Experts of a small language model: 8 picks a token, a variant of Muon for the experts.
Below are experts of layer 4 (counted from 0) of a mixture-of-experts language model. Rows are named router (the router's row for the expert), gate (a neuron's input weights, with its number), up (a neuron's input weights, with its number), down (a neuron's output weights, with its number) and show model dimensions 48-95. Each number is 128 + 24 x the weight over its row's rms, rounded and kept within 0 to 255.
After each expert's rows: a language model's description of what the expert responds to. This comes from a sample of Wikipedia text that the model never trained on.

# expert 59
router [100 124 110 114 137 134 124  85 182 150 148  86 103 136 115 133 166 130 103 106 155 125  96 139  95 114 132  96 126 143 122 128 124 138 152 102 139  68 113 110  97 126  88 133  63 126 164 124]
gate0 [110 125 126 107 123 148 149 139 117 112 128  99 165 105  81 146 139 138 100  92 131 161 112 153 128 124 153 159 121 126 123 137 139 104  92 103 138 112 133 170 110  84 104 133  93  86 129 134]
up0 [146 116 134 184  79 160 128  90 116 106 104 142  82 132 121  86  86 175 139 136 158 174 100 125 112  99  91 143 101 105  96  99 143 137 100 115 145 128 152 104 147 136 130 124 166 151 132 121]
down0 [125 127 131 131 106  73 131 103 138  96 132 133 132 137 190  99 148 143 148 152 103 117 145  87 111 123 120 131 138 125 103 107 109 107  88 122 130 155 126 105 131 165 163 127 102 134 108 106]
It responds to: Words inside quoted or listed titles of songs, albums and films: You, Love, Your, Girl, Little, Wind, Live.

# expert 53
router [153  87 156 150 140 126 134  98 149 111 125 128  89  88 122 116 138  94  94 101 119 167 146 102 155 115 158 129 135  81 123 118 120 148 112 121 153 185 123 104 131  94 147 118 170 176 161 119]
gate0 [130 132 149 128 116 157 148 117  82 119 138 159 130  96 123 172 114 118 125 137 153  92 147 135 107  84 111 142 104 126 155 107 188 175 114 103 133 120 134  97 131 159 130  95  83 149 151 110]
up0 [140 123 147 103 158 138 119 135  98 135 166 149 123  82 132 171 115 102 167  95 129 142 102 133  92 116 132 108 110 178  79 144 153 141 102 106  88  92 101 135 159 119 102 101 137  85 106 103]
down0 [134 117 123 114 103 110  99 120 113 140 155 120 123 152 134 134 145  92 164 122 148 108 101 101 100 129 116 149 167 119 113  99 128 137  95 138 145  99 131 129 131 134 148 121 156 117 146  98]
It responds to: First pieces of cells, section headings and labels in tables and lists: Total, Turnout, Majority, ===Weekly, weekdays, months.

# expert 35
router [133 151  83 161 146 141 140 119 135 108 117 115 141 127 130 129  75 126 137 138 140 127  99 172 147 115 172 151 114 156 164 149 133 122 116 121 145 124 119 119 168  94 141 139 127 155 141 122]
gate0 [103 125 147 181 133  96 119 130 137  95 134 130 160 156 137 142  95 133 109 149 149 128 130 115  51 156 144 161 154 120 150 162 172 175  73 139 105 115 178  99 117 146 122 101 110 157 139 149]
up0 [124 104 154 131 127 142 159 121 127 146 132 141 138 103 124  77 147 156 155 124 110 135 138 117 103  84  90 123  99 118 134 107 103 118 106 158 152  86 105  91 120 130 137  98 112 133 102 109]
down0 [127 152 116 113 154 129  98 112 138 119 109 159 131 133 126  71  86 102  78 150 111 145 133 178 149 142 160 121 148 135 128 119 121 130 150 132 116 123 144 147 116 126 179 114 149 121 142 142]
It responds to: Ordinals and quantity words after an article or possessive: first, second, last, next, another, only, one, in "their first cup win".

# expert 49
router [150 172 109 102 131 156 136 143  97 127 130 132 113  91 143 132 144 117  97 122 147 125 127 158 166 175 110 128 131 100 134 135  89 129 136 143 162 140 145  99 162 107 147 102 145 146 129  84]
gate0 [115 128 144 139 146 187 160 141 149  91 116 130 132 118 121 112 118 148 140 113 123 138 171 154 141 153  98 118 111 119 123 140 114 129 122  97 157 106  70  98 111 152 136 108 114  92 143 161]
up0 [112 111 118 139  95 155 101 153 151  95  94 165 125 155 123 117  88 112 122 107 138 117 165 175 153 115  98 122 147 144 124 123 120 200 142 138 153 125 112 106 102  92 132 147 106 122 117 107]
down0 [111 122 131 138  85 114 121 152 150 122  93 116 203 132 157 143 117 136 148  85 131 125 143 135 150 124 185 103  78 114 140 150 138 150 109  91 116 150  66 148 105 106 105 110 138 133 117 125]
It responds to: Pipe separators between numbers in sports statistics tables, plus position codes and semicolon-separated scores, such as MF, DF, FW, 0;.

# expert 27
router [155  94 136 122 122 116 104 136 172 133 160 166 136 135 125 132 142 136 193 121 151  57 128 123 100 159 103 140 127 132 144 145 117 119 112 149 131 176  99 103 119 160  76 118 151 135 144 124]
gate0 [153 128 100 111 122 101  96 139 119 125 134 150 149 140 122 109 143  86 117 142 118  86 116 116 125 115 144 125 105 122 117 147 128 139 147 135 104 147 133 112 115 114 124 164 137 144 120 109]
up0 [125 155 150 150  92 154 124 133 140 136 127 137 108 151 157 138 121 125 151 155 166 145 100 138 143 121  82 149 134 117 116 157 129 116 142 115 112 121 138 168 161 122 140 113 117 148  93 115]
down0 [125 102 115 105 139 119 176 106 144 107 147 123 129 136 119 152 127 118 153 110 128 124 142 117 134 119 142 148 130 117 129 120 121  94 137 159 134 128 114 140 173 156 153 105 179 120  85 149]
It responds to: Middle initials between first and last names in tables, credits and citations, such as David R. Cheriton, William L. Shelton, plus & and "and".

# expert 60
router [130 132 142 154 153  83 135 152  85 125  68 153 135 137 116 145  87 144 150 118 141 101 149 102 163 154  92 105 146 123 113  89 118 180 117 161  82 135 126 200 129 153 150 111 138 125 132 158]
gate0 [127 103 106 168 102 143  94 106 134  55 137 158 147 165 115 155 114 102 147 103 127  94 148 122 177 151 132 155 101 115  96  88 123  93 111 156 124 170 137 117  98 134 131 128 141  91 125  88]
up0 [109 125 105 116 109 116 136 114 112 175 142  89 137 165 136 128 109 135 129 128 113 104 140 127 155 101 141 155  99 141 137 161 110 117 123 121  84 130 135 106 116  94 109 101 124 136 149 143]
down0 [137 149 105 145 130 144 143 136  97 131 146 130 141 117 110 104 167 148 128 127 143 174 125 124 115 150 127 115 122  88  95 133 160 102 143 129 180 121 110 136 129 127 134 113 130  81 118 119]
It responds to: Pipe cell separators and leading list dashes in tables and infoboxes, especially election results, plus labels like Owner:, Website:.

# expert 58
router [105 145 130 156 122 134 105 167 145 126 132 154 136 160 121 152 124 122  84 152 104 144 138 158 107 138  99 145 117  68 124 131 122 145 124 103 140 126 120  97 152 135 111 148 161 174 102 100]
gate0 [117 110 111  90 102 145 139 156 131  82 109 173 173 125 119 143 111 161 116 153 119 103 111 152 119 138 191 122 119 145 113  90 134 189 137 144 165 141 117 116 160 131 170 201 164 121 113 153]
up0 [167 126  84  98 158 126 130 134 173  92 124  74 117 167 147 151 162 131 135 143 155  74 129 125 147 133 171 114 158 138 138 155 116 119 106 126  79 159 157  98 147 119 160 130 149 120  75  92]
down0 [149 116 116  90  51 118  93 146 152 160 101  89 120 131 201 146 170  98 120  64 136 102 125 155 142 139 155 153 140 111  94 124 128 146 118 127 133 182 154 124 124 137 138 147 149 110 111 126]
It responds to: A, an, any, another, often after a preposition or as, plus adjectives like very, large, tremendous.

# expert 8
router [120 212 151 116 193 152 120 153 150 118 122 105 134 153 150 127 121 132  89  85  94  75 115 126 163 121 153 108 154 143 111 128 136 143 117 140 129 148 142 129 112 129 148 135 130 145 122  98]
gate0 [117 139 108  66 169 138 148 114 114 154 127 107 106 118 163 132 122 133 125  92 102 139 138 110 121 140 155 103 141 134 151 153 126 115 158 104 150 158 134  99 107 109 122 159 146 146 140 102]
up0 [123 118 132  63 191 129 144 112 149 150 108 116  59 131 116 120 149  92 102 117 106 155 117 104 155 130 144 146 101  99 137 130 150 141 140 107 169 161 105 115 144 102 125 125 143 148 153  73]
down0 [104 134 107 137  84 140 136 119 142 103 104 128  66 160 127 144 114 152 135 168 156 137 123  91 139 156 121 119 142 124 111 130 124 190  98 109 119 126 133 152 117 117 151 143 203 118 158  94]
It responds to: Year numbers and period words after in, from or a date, such as 2013, 1864, early 1950s, nineteenth century.

# expert 24
router [108  76 141 109 114  88 126 152 117 158 148 115 104 124 102 113 163 111 134 146 136 147 122 106 105 150 129  92 146 102 109 124 111 131 115 167 140 127 103 130 130 151 165 164 143 124 133 115]
gate0 [139 134  93 150 116 130 138 137 139 142 150 162 188 140  80  89 121 147 177 117  99  90 151 127 118 132 146 145 109 125 118 152 130 111 160 133 109 116 120 116 128 151 120 110 179 146 137 137]
up0 [105 143 115 152 144  96 111  70 127 138 141 101 119 113 143 115 112 113 148 151 138 123 134 144 132 151  80 125 122  72 115  82 144 147 144 169 153 127 126 118 121 159 155 120 110 139 164 112]
down0 [156 118 151 108 153 163 139 139 152 106 118 156 118 132 142 128  95 127 110 143 149 118 135 132 146 131 120  96 104 126 128  99 114 131 176 107 106 129 130 135 135  90  90 149 148 103  92 167]
It responds to: First parts of place names, mostly Spanish-style, in tables and lists: Los, San, Santa, Pal(o), Las, Rio.

# expert 6
router [136 149 134 133 123 100 140 146 138 112 159 151 150 119 117 134 123 173 107 123  93 144 194 126 100 136  82 151 108  99 121 102 128 119 116 152  84 119 113 132 113  92 105 128 109 122 136 131]
gate0 [128 121  82 124 109 148 146  93  94 102 107 102 156 166 126 136 133 153 163 114 105 100 149 113 102 140 123  94 100 121  96 167 132 109 114 153  92 136 153 113 149 122 149 159  98  82 140 115]
up0 [157 148 123 179 161  98 124 132 126 128 105 111 147 126 147 112 143 136 125 142  95 149 158 125 146 107 124 148 106 143 150 152 162 119 141 102 156 126 136 150 156 110 124 140 122 139  74 138]
down0 [116 102 115 180 133 145 126 141 108 173 137 137 168  95 142 132 128 136 126 181 122 147  98 142 157 116 136 110 154 126 106 128 120 151 137 107 151 184 165 103 119 145 104 132 137 154  93 105]
It responds to: Male first names, often after by, Pope, President or Sir, before a surname: William, Francis, Benedict, Harry.

# expert 1
router [ 88 145  91 132 126 150 153 102 124 139  92 154 136 127 115 140 145 136 156  95 145 125 143 145 131 168 143 164  91 162 174 121 155 115  98 139 146 122  99 133 158 122  93 125 137 135 148 162]
gate0 [130 157 192  95 163 146 107 120 157  86 158 105 163 102 106 106 133 140  89 130 113 151 136  86 152 122 122 103 117  83 137  96 111 119 150 166 163 130 145 153  98 119 136 114 117 131 107 145]
up0 [113 122 108 153 154 148 137 128 111 113  81 140 104 134 147 144 112  92 108  98 128 120 115 151 145  91 159 143 119 123 117 112 170 119 156 104 117 106 121 111 130 159 140 106 183 115  90 127]
down0 [155 172 131 136 122 167 162 159 136 122 166 116 138 141 120 151 135 133 129 113 144 143 103 111 135 125 166 154 144  98 131 142 143 133 138  97 125 124 151 127 126  81 111 141 140 129 165 169]
It responds to: Subject pronouns and linking verbs in narrative prose, plus the "well" of "as well as", such as he, it, became, was, then known.

# expert 25
router [ 96 126 131 139 120 104 110  89 146 131 164 126 145 124 111 111 122 143 128 106  90 167 164 117 135  79 124 118 148 107 125 142 122 135 121 127 152 111 141 145  94 120 123 127 123 143 129 129]
gate2 [122 169  94 140 129 111 137 197  93 129 179 149 146 142 113 156 120 150 181 131 122 141 154  77 132 128 109 126 157 158 133 162 132 105 127 143 128 133 124  96 140 137 126 116 149  85 120 122]
up2 [130 191 127 111 144 153 147 192  81 123 170 153 132 163 126  98 120 116 144 131  90 144 125 138 126 117  73 139 147 171 109 122 146 147 122  92 161 107 144 119 112 122 134 135 108 122 105 162]
down2 [105  97 154 188 168 112 143 108 148 110  75 118 166  82  87 122 142 137 143 122 101 138 109 118 113 101 103  94 150 111 177 138 170 152 144  86 102 118 130  85 134 127 146 122 152 140 161 172]
It responds to: Concrete nouns after "the", "a" or "his", often events or places, such as ship, bus, fire, bomb, warehouse, shooting, spill, accident.

# expert 30
router [143  95 127 157 130 184 129 138 102 120 122 112 147 107 126 152 138  64 116 117 121 123 125 117 108 133  86 162 131 100 153 161 160 123 143 106 122 147 121 105 147  81 144 164 150  90 140 145]
gate2 [121 117 121  97 126  98 151  98 147 112 165 136 101  97  95 133 169 100 109 124 139 116 137 127 143  73 136 145 117 113 135 119 149 151 147 112  96 135 103 117 112 117 150 153 111  85 102 113]
up2 [171 139 125 113 169  70 131 142 136 131 138 148 114 133 140 159 121 116 113 137 132 120 118 113 120  95 101 126 143 138 129 152 116  87 150 114 122 107 118 147 126  87 131 115  90 153 128 125]
down2 [118 106 114 152 125 127 150  95 126 127 112 153 155 140  94 173 130 104 104 110 105 155 130 112 140 103 119 130 146 165 109 130 143  85  89 126 176 140 172 131 124  98 159 128 127 142  85 159]
It responds to: Spatial prepositions and compass words for movement or position: in, along, across, off, coast, north, south, east(wards).

# expert 55
router [ 91 107  78 170 126 137 128 140 152 139  79 113 161 144 138 162 132  97 105 121 115 108 135 146 116 121 146 150 148 118 100 129 131 121  71 108 101 139 140 120 127 126 117 161 184 113 139 120]
gate0 [146 122 101 164 149 143  87 127 101 142 141  94 120 148 127  78 136 118 130 138 164 133 114 118  82 133  93 104 167 152 119 119 114 127 100 134  99 103  98  91 115 156  97 114 144 139 147  82]
up0 [146  92  91 136 165 159 112 104 162 168  91 124  94 103 114  95 131 151 138 144 133  94 129  89 112 127 142 139 113 145 107 152 140 132  98 121 103 129 114 137 122  93  82 101 120  89 116 121]
down0 [ 77  90 137 141 164 199 130 159 136 122 134 145 102 155 156 204  83 102 125 118 111 128 159 131 187  93 147 115 115 160 104 112  96 106 140 157 117 104 143 150 110  91 139 147  95  96 144 115]
It responds to: Degree adverbs, comparatives and evaluative adjectives, such as more, most, very, much, large, better, brighter, as high as.

# expert 13
router [119 121 124 147 159 118 103 130 152 133 137 147  99 144 148 158 143 135 143 119 131 151 115 103  83 137  81 135  82 130 149 167  76 111 127 141 144 115 171 120 117 123 189 136 142 105 156 114]
gate0 [123 124  90 144  95 146 116  96 168 136 142  69 118 104 138  87 141 156 129 101 130  99  77  91 140  94 144 149  91 122  79 133 146  96 132  85 112 117 119 126 126 152 171 132 150 117 148 145]
up0 [125 117 147 131 136  80 141 116 120 125 117 186 144 137 139 159 124 111 159 145 142 127 201 144 134 129 120 156 144 120 146 127 108 138 123 176 129 114 112 143 117 116  79 128 121 129 109 170]
down0 [161 139 128  89 153 152 154  68 133 128 125  97 106 142 139 116 156  95 122  88 153 100 134 103 140 137 110 138 125  84 119 135 153 191 151 125 146 114 148 158  86 126 124  90 106 119 116 205]
It responds to: Given names and name pieces, mostly Indian, in cast lists and credits, such as Mith-un, Var-un, Vijay, Raj, Kumar, Prasad.